Experts of a small language model: 310M tokens.
Below are experts of layer 8 (counted from 0) of a mixture-of-experts language model. Rows are named router (the router's row for the expert), down (a neuron's output weights, with its number) and show model dimensions 0-255. Each number is 500 + 40 x the weight over its row's rms, rounded and kept within 0 to 999. Numbers have three digits each.
After each expert's rows: a language model's description of what the expert responds to. This comes from a sample of Wikipedia text that the model never trained on.

# expert 9
router:502518511520541402571541453496505534483467471524535483514456518429502543492499505450526457431535526502459519477467577495534448447531529439469449523519439510463542577451574570459470484537504452467456486553545504540549525485502444482445482533448434447507520495533447504472562501540463428569527484468509433459501546524531514523524526530539496496543404480530450488444546427532441564447600537509420514483546601433498490449561471490503503476491519471483448444488503526408526494544446502502481446487471431483475530480460553498510524459537557507547488475466507447541481496494481441504494475556576494489498501497519474545480536471542470455422458465471484449407464562430515532528584494465485472469549509453504475450500477425508485533493444505458448496547516532508548498467474553
down4:512488469516489496514477511546455563524516579496560492634500496531516479551447545466508502436477555533514525516482581453493480468532448469518495557536526440517489506479474581496542405515499498504530496466467517477499397476484531507491546494582496505494495493450491490511496521532529488526477533493550520529496494497478432517493456458478553442524529450461501510418535466566514545509545637489506436501532499529463483471535539552441451468484508500477502510459542534547514500433548490567516526471450551534530521456541507505533418504508497583443574526460535502479484549505547539537509529442453529463535468490506534502515559438491497550581436477470507553513550537491496421560505534397453482512564465506463571519518468501551552481453496556506578421503575548566418492470481495
down5:484514520550473509497515465517581475520533477534485488528532530496551516434532484465500493511518436529505463541485536437521399469546466522547468521498516444466575477535449592515508536541479540494457544523550519544510504471498435421543478414465472459535502517462497450447566559542520456591521564420554470433503516439553538509515534482423471550453470491455484441497546545499487470469479542496531478476473497519449479461552498500489490430515536484492443511493479442528461476463484539471486475467546511483492526474520516521524505528543514535497542535639425470501498569561566488442551456492527489486505469582464485554452574420497440463513477447510467500457512525599539432506426483545515454534516443552507448520519527533470438524508450471432517506518510452554567439523506462
down6:485489489490503427542562495483479466507553567445463530584491470469453433528532534560454517494514474527523474467466493430525435435428506537474486572495490505568465435433473494490526550486570516573502497646551462504533453493553522495527426526478507534468474488512455491483481456567534499496565545505457501504513506497557478509465483450607458560477477490504438541582523477496507513479566474479463473480530554482466547463498538560478520491497520481520474445530522558494496482484483488499551463553488520466438488485528532508447512525524488535525442546509519522478472500501535603408421508526526480593529468503501493503568578504557530480567482487556452445482568454548531443461458470440571486576534517480542563489477544493448474522473497552583547508488523539489516460455505459
down7:479600491450492512568523475493503481476478477581475523540519416515461506558505485476466543487500461505538466533453450540418456502515449469506511439518441591515510483540513541469497526439503456483503497609540513469499464502464476495498450511521512435507519463444460524590522519423542464477560551442493474551454529457511456463464546536561482503473480427482460495517530506459533457514538534514438438502577493477568521511458458443550501510574487522513444539480574528553391461496443516525524503473514423448493440514480520501529462495562581478521503494399475569540492618435517571511483481475494539554470513468506529523592487514484488528490507473509569487476523529544466562497461520498495502537580424478443491498504492545437509421474535507546538459488524508509522506497460463
down8:496534450472518473606535558444503498451391546474529413499447530488543539462517465428473498493487541411516556537484519528448555555429482544497504541448458528491443489479522581432550518451499515540458486476483447466464485517491470446521502485465533486492528432465490545447507515476478478477414452437467574421550601552493511534558486482499525505525501474524528520464507531391433493483453489466491440481509443499541584497583491502457483529500503450487467495487524518496514529515503506475452518510455483546497474516483530454495579490530492459479581477459452537490477533527537512461461421471488519576486541484490559510490480487427463510509414482470524504450534424557416468477506497538470512486472509473559508523521453554502524424501449476413439520502516473454493563432475462
Word-initial consonant pieces

# expert 8
router:505557576553500472507504512490491486560570486542503459503464507455488493477544488525504476470528537555534465485435420576509473481477520491475497535492444500465551582509503528450533511547505473518522562561533457473503489488492485412470544520477525539455500539542498495480503493459471453527502533431497534556539552485505571407463535489522539575547434502497451436465501438550468508490492440507399527484465502465446542488395447477497464453398566488507509482525509476493575582566502517439429462472493473507521547481446506504511440513542470484465477479551549494474420460574518443486543475575501470513534517565542489543483489446528444541437504476464498497451547501450572485522507511496402518538504568416520543500505474435467440478509422550489460529578532529466540524481504523
down5:536480523441457540478457460499452495499547512526458552441460493493495434484545491472557453494507484556489564539549482539518481513564533435486495483513469496510471416451547517522506452463590519511520463529591647559544473529468456479532554545480496473519450491491523500480479423459533488486512495498450464537483551523510547568497553515446526518440473519508444418506486440522474492507406508541451489409484470535417534506505494406466485542464484535533546482509501535413514527452579485464487541475542507562474465585514470512518509481522419510566512501524459492520493554537471434464505499539517522498535442470545478524431487419453490499521533455463463486452554494472446464438420480459510475475535417557464460489462500463487464489517529508493496424527495494502514501433413557
down6:479486442533456405499511534440482496518477481512463489508498466428483471531508526464508464486586513445505553573458488499489543460447506472494543456506433538448511458545524453538437515530464509521439523516493552568493456526499448530498465544505480501504494517500470541486443527515479486496488511537517492446508536459453466571530488479493551547485476549546464439580502455514462449506379505503427502483531446514538554481499425535523490454594452480499506537445511539469463442437441582477522500367511551454481580532500517502479478562582463617543464509488629564476520456543504485590522538510464430473534562527497494519500545532502519440551498456539520466506463506475541484454513468487522481504476506512538489474442538442509497517517418483519557459528567474495514483500482467
down7:491605462454441514528508456460496503465478484532518503473449519543462527458527531449540524560474541510508450456547455484477587514441559417507454479426527502511534410491482499459490504503458507479509562534517519536516429422474484507446566561482482496448521503485536534576558516570498541456494481488544550417538513549516555497415508523487470516446484489526532453445544476552480550468449572445509473465528450524467451502561495443497542478459458512443537483524535482483513497504452488510509594508489502492512575471480535523479576524511470473480586469456501500492465427527514534513464492489556487542542520521470457523581533498516506482399548464446557436479485559519495511499441493513471497445558487547511449517612555483530425527485527495422448514472611526516516527459481519
down8:477521563436477494519488517513460542520511437467509544497493498527588518426477481498485537451507464495487489532527505495546453396508440503478609561513505538439593429519536547539520489548475444507528487562536512547426449461442531485490542450475455526527458535461478535485413522480541463405512458475445538522488514448561491466525518529500516529500436474451490497418500408462487466491535558508473460443531410516411522546501443450553515512543522519487521540495455492438527567569475476538438560583537510432421534556432417506466533541487582499521504493532473491508537529492497496501510537534503505505508507497510520455476483488466528511483485475531533429537478482519499499511531493490522433518577518473511500483566584421502521472535523551480421525460512583512544532507467525
down9:487424567471559568490553480441485480568467479544515488580437470575485490490458463503535490533489461478469508478468568442446454511450523497544500452480454512466482535549556552455465492533577515526515527537506542482464476533563527463444503482525433446523537471501568494415450415545560550481518488538498477497512521550496515506411465561534555509455539494520541579526557478534475521515452456553519529523513479499503518445506563497550558535559508558479523530488489560452547501559534479531547498534542498492523417449519533472568449415484506467503488470475529446497546506503447440491568519423430508474501585479493522464554510529461562507538506507537565532503487474500483517492460520506463436518463562467514565472473478501510549479448618502436442545493447510419461473483487474
Past participles and digits

# expert 10
router:507507609477577529538499493481522498520463516548490516441449521511535543442479530432527453455531509462534495444503511523513435464547491560474532543510487498459517533495562499541455593509509487470511555560512517528504520528399505456442539507422506431477553481553534483479498503497488470530522453455531452509578585542469567529477525479495528549440451517569454493487538514567438508447510452484432512496441534511425414486428438385535544543464469507466440561525547459474516569503451489506427529532541484570521494529529483548568452475526511464495420500468552501418496471513526464576516541542522509537503508488483545516461539467533487502437466472452471469467490527505512500541451506540487520507567557484583545501516510553422473486471464552497455554531477508488423485511487516
down0:523448461523459458558491595507527495468527426494543494473500471445563492550503496521507503445535587494488473527448516486487502509483586460547497443444462511497509505506471478550477514519588528540470452594494478518485513452547455513524563523476544572507578486486552593484544487540457526578574505449554556568488474506458548538455431582497504522506527494577492490445525470550472489534536545574470505545478512519489583456481464522523556420476469477572556459469498558505463543476523534461496496567508474485456537542437475518500511517471400436527527411489502511486522563545499462477467518523516538494434475460513444520468538482493511488534515482504587468431487493481504485489498478464553486499477500532541492513514596493492469573561439514451535513479581533434496434485444462
down1:484449538476550581504557471480468571393477509520546540520500453458516517469491512449497549517438501485525448495566482464545535480555536505527478535495529525555508532454588536528532535476446533492530496511486403584438421481531436583532559447511457476483513546494434498487555490562496490548542484547401556493483453546557585516514523435465439454453477543495460531557509479418460516497536469506527479549447495474514513523486453462539468475447456506498439483512482483536571502516479460498483516397482508491493499557484467435514482513444503503505448458488598596518526523524440540531538475496420528501546484483471585554507507459498420489491476486491564485457449526488489450508447534510474451527541474505522456512462463458477522509454487463502425512481570467498548512441481555
down2:478496478515492525555420466533481491402478466481507523555546466473472618494516571499489561529467498466491492511505489475539532478505491523472493521468528498485518619417516544471484496402540470469455454422479527519533498464485546516503483495564479473502524456529549531498524482520482477488498559479564503544496497499443588528462510475459501467517439500545515493545483486549540506455575567558566484495396554509580477569445506477473484504486537531500494552454460531474568470479530446505453502513497547504465437454458527497488474554531509498435520505529471484527433417476518434469500432502500526583545453505512505570507543475460562537416463501531544467461529443436499485569507492548441548512505519459514473554445450595421496585499466479488457511452432498529524524513562473
down3:551441512474486531530474507520566510434444542494514517523495513437531518482477453589472502495483559507487481496458481461499521550544548540499442483570485513514444519493583548513534500467531491512483513554538409514460535533508469477520554569551446474500511445483455521490549418466482483508517542521554518413516573441511510425515522500544544577507534493455501542477552418540572439491529475541521501527474475531439483523538491495561518564496511579567481513470545506461500542535573528480470464439467515482510483511557468523496499537487533518481481496536581550539547503495566572471481555449424515466455520457489550582473508565559495513516500445489541532544503531533511510526413566542533415500493486499511459430580480592546489472502496482457538617449532509527498525561462552
down4:563517458535500537485487496542531542445448508466475488477512473453463501566539565509506496512480592547476493445435459459414470583489502510571481518444528458483501598419515482428492476474559535511464505484480415489464520543557502529493468485573585502472419545539477510537521550531493414522490549468491457454505483555434439531500540573477478535516523542472533506550496508492465507550490481568539456543517466396553504465524473563485533509532511483533497523507557510571466397496460525467497460444483529535505498483523462471481476477500518494529470532593469468473521551514540505519533472499565459500437524512470554420502475478429453465543431501471572514475604454550563501543465496546439408476505492532513483528492507470569513482479560474528524488514491454483494539495426476
Mid-word Latinate pieces

# expert 25
router:530518606485482417560509490476556491499540527506537502502491464500503550444528541528565466474508544470529472463444527511619434435508489509446477533541426491468511487461566417443447485496531487522537518580530514408474529444484505436469476546468503503482474492472573490531491528565434486503546443548518473552494563606476503546514500548495520521538508512573482463488534491480476490480486489498391495443482540517448431520484439464440453463503532497533468496541526514468572489554498509519490506445494457489553484538459481523499444485528510532502475419476495524490479485558502482552531486554544497513454477537431474496518492504490476502470476451435497485422483474479487415518506486556418573541589541420513515519471500509453441496396463509468425506481520514484522539459396502
down0:539563494496581497515517485560600438496479482531528489522484495593520511523485527461511552488464479423499475480551455511490523395509541510500472544461515497499524514501522508507510503507543525521495489458492438481497438460456529475522401516519569443480483420545545516486473460483485546531421486460471525506507569486410534495515465563439508525491511473526598535556539534479420507472522486495460560478583421493494546471499473445517558535531460534453458562452529499477510398535495498492500524497427562526479482514509475464473512496543503530489440440523570477467561462499424428471576420544575499458476484447484529506554593516501498505387481559495475434467451486540515521482519508536520480521424456482487518578509518540425508526471484478479535492514571519507465474450455499
down1:546435537442502487507479519499493538531482516514513523525513488452489466533476474517444501514511501472536486510476453471482494490419531534468455420507540511548505388524546538516496463524505526526494432481510493494463519438528492493503481489537470409456458545497517497536443455443484417439540501575445577468481475529479509462502602477543505606463506509528514428438456512468515521513524521528534496536452516466512485469545529506467488569531420450455477489559533511633525499566520500533578523529574575460508484482536551479434466439487406584463463516524491558448471405469536565528531504509510479499468456501483499557441469529551450532572553455485578460485518486485532483461538570495506483527479508520537502534524561454546458510486570496574527532459483451448508539468463545
down2:487496561494482481465500441487500514452547488523445539506553544581406475551455541518473483420422602516494511497508528422455513536555508473498478481503457501540478519497486471448481459477477505524559466482469483447531475534573506538487537471572438490465528513471540556525480522471500464521527520545464433504489473513524487482486490540513499452480487595553471476467501504424623501437481456440524516570520507496482429532478528447521508400488481532550549569519457468530528496470518527522475426515458465536518503487510507542526491555585573459522511440532449537536501446492480572474487530436575528551417586470510438540476456475544541551541540443538500487473453538494477462534520465489493540501492526515499612485421445512459540571457533490493536493516564516544467509460563500
down3:464424490534525464519500519478493538507482480526445520536498524570507526543479492468453439508493485597526501501470436503495463538512510449508502518559533516469440490487476483536508442437473579468516472481510492545487514479596518498489495558473406492427555509430566436506567489480543464469454466472459562476459455536511527413486519449429472513529468448506490544532596463519475440532508499552572547467531479552470465551482510507542489530499455510496533496523478484501422461489434450522439466524469483498478532504391517494464535496515522450497473567520442499527484471509535434504571542538440503495474462500458531489568479462540437572472527436481602543493437470536574526436544519502477553469478463550468536555444457520421533523564529455535475499484452545464424455493561462
down4:458486584416496533424558460441474504496535527444422432534547566463506539516444448459447530532501528519457512455583498495575493448490517503511458480526454543454524506538469531498518503511449437498466573519492489472565463513505510480532535492471437450464554490487458501528500476567550514513500470455433441507522563503500590541434462510488549507546488463532488503460539490463444513492481521507560482504518446472476494470501572559478511522527565546528496510518468428514523436524493523505572484391454509430489491506555539514541459502527478538496507465507566481477528587524562541496462476544484467484482409481468538502514518493498412478538541509508479556550408375499479568445477479567536502451477495538500475617497470437515519501474541484457520476539441452455539525498492492
Foreign-name inner letters

# expert 30
router:521573529478479462551439503482521492488489461531494458439576509492497535468466544484510465401559572564499518520433411505495506421559575476482471576549440451439555541454514484463442519542548508490513530506509552554521506513474451429440498523500476526492491482508532511540486494436480486534521501540540527504547554545519592439489554479522517557564477483533440477497557482482442568464567427508416460521561551473482533538505504504476546534487518495492448563511519499453465588548577506521474413372563485556458528533534481448518477430543501505462469453441537458493468496501516492471509479490582540494463538471541507495488487512495537487429470421483488519503481542452512478522512465545505497528534550487539453426514499520495440457491479539593443483517476515529535506500458469
down8:531486525480486549511511530492523517501555494565453500477378528485481478528538425576485475498509506496517575519507481547518444505472495576491538509497541533508515551523518521447498518488488485414487489583471473405462491535488549516456530487476476468517549534479518525503512504507545489514492456504406508530503461532566521508462517566491523505436457459441494471464549490516476456412454599547459476506532467509464521474511427411538513468483514503466530573512480540430540499526502536483498625601539429520485495476535512533531499573534445533575477427470490551526496524535542466517497475513490456503532487516453465507520461416557535439385482486516492505455487485542560455472482538572459488460476550425521462538448516518527534549485501459424482487530525500385485551507443475
down9:496478492473533459549416468464511479483548517513505490478490450488492462427492512531504341460491471525499572612476536524506582517519519495489448466491486459495524471475509506525508504478545496485516499556509541469467552544537503435453491540482476519553420615592534498517500403520456514468467529442507524467574446544539524469545490570526478502440465519433508546525508476483459437465488384495507503528502499588484477446520504518473428524561483553517430491468487477450483521506528551609489512466545492497513591486560489531489474497505512514573545486541580497508479536475536404562486460487491467483495526548551531482546514536477532483534463468498422548457555551551502507488534464552463507457497495472523471544529479464480462479409518544519524537488479573524518500546534498
down10:454530541463492466489518537426535555510536467475506540525504501536525440556492473502449456458432474483423499478529455513506493501475504522469523508532534486473447561517534503513483523527506550502500483563503515495446467508459503452427486573598464498475517449506540607461544443457524463540500468523355506632466482508522520512507415437524459479473479457517466506475551493465524503519517458455466443452542479491549530497532596523497530478535456466601445539502505488490514527448507469513514486469562471474568470440543511516528478454425465528487471513518542483528497475508516476489523514455464539518500468465467464495470422467535443541520514427554523577393517520552467418545492465450495454479493541514484558511386537529417482553479554525514522527425529480447483500462487478
down11:520521530486502571430504529450465476477486520520479462470565495514544443501468508512492527483511525513439398534487540514524524499450413430545514493469539433473478457469560443505460567491599458421556538468439597430465502533570518448493430466513498462482423509493480498486552480531506453502498485485501512470530409542457530485453456467529370421541517526496472488512544519487548503498463459550512566510500425517490465537440482547528503514497500468414509485573495502451491490437566542514454523442527480529505505553515547558472541539495524587538490515413479475514488552466456601516579539451537501503530476437524488469512507511531469444462486500495526513534502464447515514478487520439496576472506461503507509574433478497554510456458488549522482490523517526481509459553405520
down12:477438507477529471512524553480472466570469540498496433441555484512488524567578500466470486478460519544561402488492436437437494535520491459503496545535433566513496577456459448514499494501458495515514483433549535517449506501476516392516467521526547472481523487491556528525438554461523515470520492539446464571478538500567465554463489458527459446503613444517453496461530538515491481526546444490551548603484489479599478491491485476495568521469472489546534510499467452523506572514575497494579450468473504575490487531497454505513467512514510513398439539474499469610545545513510531483483494493491526541507537475486477436464582550438465521475481539482517423470509512544489526561484484522491583475485534505443493492472425477480545426538516499483550488471519561560517566509473471
Line breaks and headers

# expert 0
router:480552553535461486587466503503537530525535492497528475508471486520553593400494475485513483513550518434481477515435486546520444481526554572498499533523502510417490538514557461522513441563489478424491527484548507509534502439455473449426494542537492547471528535507489462525508467519457505568530515481454462484539544537459476483424515513489498572505434469522493502501501476533404471494563424465475527498542602468468436503496488487477542438463548462446449483508540509499509499576494465501477467509539516551468543502438549545521469455575509566490475435470487491535498433537445426542555535593552523474489534597453543531473576497586476485452427442507479490466482526560514474519499518517501538530457509462537542526486472463463445507416433571531496526529533576457474479516481547
down3:488433557508562505524459510483481450504505580486423445498478498491471494604546524492487398500544476482419468566562475498576543524488536469475466460529465418534484521489439430406473495449563533457516444505425516494512518506580490473553496554547509486499482417535549461556537524526493515513436514520498527447570511441518479468450549512503537512539542489557542478465605505540470503535480478488504489524502513525492434507488535502438552534576555489455479490469530508504518495490484453482513561517461574462530556546464514480486504543477558477466537493451454594498513523530480594459426529515470540540533482429506464481502554537484540484513515565515497459562476487482468485536419469469504496477438536570466441428509560468462486531442500423455439455529529499535458523514512503
down4:487500455475502466571536498480534527525528434613453524512468480464491543430503513427469425522565443446487466524507444534484585476477498448449488525488457575587499504498481571480467468534534479497469431451525436494438584498501465450464448573588491521476526555548480541485534449485436552499484518540471455607502474535517447489461543521510529508593470449504522505478541441530551465437509504472464501503491589514493519478495495525500463593601511590502527466527469510476524509584503569516493516551406519481553499509503459430447463545560445439528508513525445463461528512484512506481487477499482486537482509517533505546581521476548473451523560478481524435452507540503476462469471524463501490472524472450457534510438431486509464478463461495472533507479462511445492446516530470
down5:511469494489432486522525460504459486448500523488497494519547510442535471498472451477521542459503487504479502461549521512473464551532532563468525446439579485439407574459540533466455497525530488516565505533535462446521464528569447516479457503434471484578527560517501485467490497541531478508518474462545512529530489471520482463425440541501463539452510479516478501512527486533477398485474479538498535449510423508479513440478521443503398517483529526580527423505507526447426537472528516546462451487480504566526541489503455483503528423486533524524514443531514422454464477520542443460487472487490465488609521503482500456482412475510530528391501401430540502523517572451600488487502481479478540470440469460502542497512428532447475517397553560536451533528585525548516485472458499
down6:478513434490520533508510520498500484521475541527536495514455495590547554468516563514445453550489567500481469562498466502502514435449506551543452487536546472433539534457421480542525544524446474492535446436522522443476522525524484543496485495525570477585481455563466470556459437548445413489554531505484515440526498571469494519543489533440541542493538520492446562472504531513494561437514468503458490534540522501471476424488488559458479493537504473468484549547490508469469524518545564538558495493512407496504520575532487517504485577423526533508473500439495532459564492439509559499530489501499557445437510511565445565467580550500490513498427581436519498499522437487401543505531477488497465450476390513490570541454520481500484522526488550484501540468463552527445393514499480
down7:470523458473498410403502473512464568583484488549546490523543510551552475458568430451481464495506526543519549558522538499503528550547418505494471531522424479477465489449507495489476548488447604476517495443517546433533520539497505441530495455488505503536483479505526486560478502488488463501530525485479527428456434496561495529438533491536488494505411464489484540565540570482526452531533510519518423526515452530541553529490463518580453524543518462507528420516533486468475528474518470493540440528473517481446465522502511458547396458507520493468545536456556459488497549502507499529426450443533522571598508449513532471475420517595478499449501551474512534503515519462449456490527429538500534561574480427486563485462499547504541531479491428445442522507585522470537514550472496
Table cell separators

# expert 28
router:488555514535482427523506481548552504526533479551496506565553480500492552458458524496587492456605543500482478450500462502504524495486546549500460526573541455451508548531582495495529534557512512408446494511495530505473555514490499466496455522506442523525542475523456483442501464480505489485520528506450499489478526520520548518463537468520546516453449519539439467475589476540507442456573468545459505394440505512468549453520467430515517474549448464486502515544525502445534553521482534438434464455526453519495532565483554501566483436527476452445487430512485477505422481570450428503517498554515482528460529516450497552471538450451414486409500514455499454508483557536546469441546487484455500479493565447524566559516496472479471537538475589474442558507530500479488439490540618
down1:461509560502473469473527560553453453499455464433500489513587459531461500538520490576445541524516560477573532563492481425528446499516491438487504537509474452466550495455531468500502466439422578541440552555506487481449497474558510506585535510487549537587524521503534438496424558463536519457468504499464492542556511586456525448515455486432471542496463496503524549503395522536530497475507502505542454522527481422487455571526537538440431461561526571469536481429447541528458540555523493492507490446460528492472498513520500529495489569508506474563430493473555460480484572574521527556501446522533479438511522527548489512473504518584576473561425480528520503461511451496495483511473473540503493485471487542509494599418482461525483440586515486547482468516477474498515519464525478
down2:467475541508456519524512553482500497511552469520482461492539582547525509510595570480458517549510489523554457533449519497495568460486476506490435495501460531504591369478482517506494412467475434472506505487547515490517531470506551528556469526553558486476533546499483488500442438418461541566592489536473509530514556540571451571506504487524571483499482530481461495530533457538438447486505449488467510437513516480485496440475462531406500435475512549430498524525482507491566544541522509468566509494562443493484518522442415517471474480530515451348457508473487529463551496533472424536427531490555467524506508450508468566535559537495563528576498488517555509449488494505558500480471533513490498520526474566493505475478481490555454530502508499487473567437515472514510418455449556
down3:553480531503557503492512514614561547488495533491530492488491565523512523499514487452520451546447543480551528467424554469438505510558520463426539548482518553529512491524514447534542504449446524461455507512423506520524477459485507477473533572461510500517557499495498451508460522520450530505474537559528464464489476452456500498534446531508551625468452541523546448520552518500463477493515512493509427398551530537491468510563508505498578415489555470510530524452570547521477487494559498602441511560486506484544505458459472436488489540531514532491548459531455478503622505444568512517464481486504493488508441469493469545527500566502563437549566414520498519456499517528478490492538561520494611478503473560499455505546543509567541509561496499533494496486567528533566506476569424
down4:470535543532477525460477533574481503488506510499506508484493492512481518514454437529490491502497511572516504467437484469450585505473472492443509532470437500445502537555427434500516551510533527439463485498509479496523472556457516507501438554504490454608457453518521464511551493566456459503536465474516518430483578499521480512433531493547442535479454477467516460526468508494548487471569549417541474541504528472498508470549467503483475540514512445526448447511513487581547463472508484456591485541518571484352548546535528459450473421496520528523458524498575504536531459451424527516510626468528526471450522538525526508569448452557540552508472477530516527570486502498519466501480437523519564443475510494567575495473489501545526496580396449506521494503502578422493513530519527
down5:518505545411548451502538532508536542535463452464507519501521506529470522472462492523428537471490527516460553444508467420474533470421483424518538514488551509518551547481507495432533625504575522515483464488525476509434454511478481505514503512453462500502506550590562490469528510486454512465462517466509473474468484487547499548550523520499470587582545493500532448512483486499562451457568514580501522514515481443568478531564534469542493530433533492500505466461548557543462434424507474448459456510562497483546427515503521417477584583501504460492496440537502501488501517506466505511596537495437530506547478512553486394508536438518551483436494562469541526505499481480501491559492531479561520487533447532520529530457509557562490436488485407471483513439460438520554576498561499
Structural punctuation

# expert 7
router:502513496518488497515499483526507486583488437575550489423574530511510568471511496465507492479519528516505547478504466518475466478542522532475485516516466485417580529557507501473525547485547492488495512520608544485530503490443487477437521507481490496441485446537462464505510533499500530527527554511508518485579509512487544442441579526498572558526459409565440413463545396465460446509523423543451489422544488477419520476465429453502508493455542491473494496528577457457468544540470505473427499479502489487464545543488474555515477486543504484524470448557483428531512490530550486548465478568496494484454452535399564488447521457519534434440480445482517434442481528428501482484488503481529472527545567425522483453504452475476445556441496549525471522568533519489531563449431558
down8:509457444520494482586505542486537485536552499481513439521434457445543534463484504451508548527548524535517540547437455461488579464524497416487459521475532533458486544499441549450457494504562526512529419476531480517506427484477498537539460513486505536551486561487525481477456510544555480530486510496548420498502508509437550524519537528464454444483480515486458535525499498550437428491544532468478459573473573454500505500502495484507431478488474457495507498507549478507450466498519519474433471419481496556464506502486475455420465406527526481540478565495512440500555518485465511493500449540467493547405451418508507473423468607512454495438482506495567578485500452491531485545554450442492542513410466446610537470430516537475474542490520478473462525485527528532513368517517473
down9:520485465488501414485525520501521491442567420502429527416483569502433448535553466518530518463543528536492523544575438482477558491532490548491512497516478579491493451477550524461529498532481490481464501429522541413429568465520492499486525558460518501529467511401516504478514461535562548516458463388466504491483485516505492474577489533536481453548448483475479539568490573520556470483490421487507509508451460496520482554481480543464437519518584530505520470588569556516486480524509453508516473497508542524460448472519492502534490481487575513411458497419523498410465455438562428519500426512523526519525559476443484554524462493537475423506577502558539484540510454476498541510483471496534460517546476505495502498476432539435599505469432543582524526494455520544491494524502496
down10:595464515508416461514524525499518468423513562477519449492470482561526470502522452455461456489544443471511510515490421490469485488494456501496523520534506499460535416473415493498474519503487545462446478513549530457471445488483471537498550468586529434447498412475435499475526449516596405519560475491459398513505548502500526465514486474488499513525455517524508475468488456470403536452423491515452490499427496522520490484464550515488560486499493408484512567497520523551445518492539539463529526507561486515428487525517496426441487491490483519425505508476513520549530506624547493441541520531559491587495529542488459461482566531494511556572507559476537561483511505555427500506520484446599482447457538534495466511543505420522485461421448535511516464471481533477504538552487523
down11:427516458527458520498504513486500438540417448530450516504443537528502417490542495475436500557478466494471526464462418517526485507480475570459437482552458503473476462621441491437486542501591542474545494559462531409450488544554551490451538481478489465486493513442527539435558554504476464584510493433461528497544481526482507550474481479487499495472510521493433494507487575481533524446410494531453463462495420475542528450507406447526500541488515547520528569490500482456463516536503501494456462442508601483439491460517510500506423487451433458536465435518531530569446481513543475477488515415482493474522545521462489507514510505491548473525533525454536506554488494484574428489508523503507470509517595480481529447513567551496467526561552502571500553534553492416464491535500526
down12:572512500472509491469533448512465489540461475533505575493477444448442438495491499474474468471446582494551527409487516483511475524542573509501489490537504499490521531492477488559414462416512489468520552496442465469484525527564536492548515457424534491484514445488485516457498552471498475466489501496584508473489407484539531608553458421512510530458487448505536493473480490584506453502498545511476526559479511420456474521518531472527521490535524504479468402569490417486550495493607481458483523504517405454517473481569490417432456536445468515492462475448481482457469484548545437539542445491461506593532477449481449561530531478509500492496511489506435513447485537587477438445484473530435570525532500458474535496489523411485569508501460482557482443475495524461465528457534490
Digits in measurements

# expert 14
router:534557589463449459565546498497566514527524492549516469501457462530531561500462504449560462437528495518509578535502515517582457482536536642516470482570539513447484522538558490474547481536541496507496571583503457470509588462535472468456530491440463482486478502493459492504474457476510567490572479425564465443524503528475501535504488532501523518549496548523479506461570515547467544467560481484436525522568523474473498473501460471576544523474487536611490483514480533452528547482566449536490446467508454549464525491550535457465540504538497498440481473487543498504424436525455473496582448582549543504482554533431515514424486490449462425455482440451423509463494509525481490492495504520559512492558519446544514523462464542489479566484527483528417515507523551481451498493516543
down1:533512518588487484558523516480434575448523507528530541455539485446593499412491566558463464485528459499504501540535489464516520512461519508524457546454572547536523585496485486455550504524520478447512451488561406381558519503521421534531556483524575486484528502507511463517473475473486492517558503495416537475502520593513557484490551459523517480453464520541477492513497488430519505486437528467492521521493527481509568464524538409488469577474531501504513530530484479490531430549469512519502547485433433451530557477517514505459516472450455455469481513549473447445380540517569556456501485489554541463564462498511414499470501538467538487443428566512467481507525476491489475507456527498506565447488448486465536551484496422460553513415469495539471535535505524467511477514577460
down2:455425531465549521506467460547454448464522487487434574492529516489428450466517525498507499477496523534521499477497519493465502487417494425499513485509553484480505500502452481437529561503464642496450550516531491482493500442460458490493454549528498529454574499518517491530526569492514498551522575573440493487513498524558520460525469443530496571537456478501506535449500514493481448479462436497508470464507521574567531493494459536454542495482537476450449452468547488583577435532519516441480442446472467568460510475511463469560454492425529514456477547526515525541515487483573517518472569494500467461490543526524494464526485469502580558434440473523549480534497454405547533410581476559440472567489523529540521453504546422593539472573514509495522485596516479489511514482518517
down3:555522528458490504546509455510495503509478530478513501593473464481521535509496537482440478462538517527444537443529494459511542561462509471460546557492465516487489525436493510515514511465464465572477549519464532489445527504490508480501436493415590500563558409580543501545472492535539565455520449539530528530491508530516493471599454508545466517455508474483470435525487439507516456434461480524520540473426511491540447496457522405505489461486550542493475460455562514419533480487470482523524563534434500502550535473545513483535499452428539425494424510434520539591542537544481505501527510529492503419487459472473434596535551488521493484465514458549432515478512483476540473473524501516547535562495483554534444420540520508499380493457522510441516498453557556483596562538524511
down4:554492615551563486558466434596514540430503433464490475499467531473523567535535492476429499506474490563520510509553533467558490533494519480440487473564478508474472540493473548429541469453474541559494467528412581516538511520522513462446558471501516515493551522528552489540538503456444592460457477523430425464436515572464510467529451540426511492529531547494467519456459535463526532517426492471500462499539500563524550520482486585525467484517496551497529437489613518501479492466519481580514561513431533523494492516505481578545501490528504521485552456508512495510482538550376496477550467542544489510458467554484502498435529497495474494534434514447492578461524540503516520434529447494504520451419497514426525489493508533536534504534512492503504467573558528527466479493547559
down5:562470554477489482439567541493530524525512546483517507478530466574445505454543561476488538550491509564479435474494536514500452496496506486528520467484476526518528465531591498479489514500498505553483451484474557473481476544565463548454507509471448415493517462504482537484472573510482454445474473591480428514442527486491427466536515510487530439529475464495498512531519476543541518520482409429547558432499554487456556496474604489392449539467493552447431561489595538501540591506472543476509447426526518449470545568516552441479531446565516446582560531475488458522512483493506563513459533440461459471507523462531522472493456522458459443486515512484500490561507503530428485476433550523518581471513530527512453514469520472514450486448501547473530491578560545439484473490510451
Mid-word syllable pieces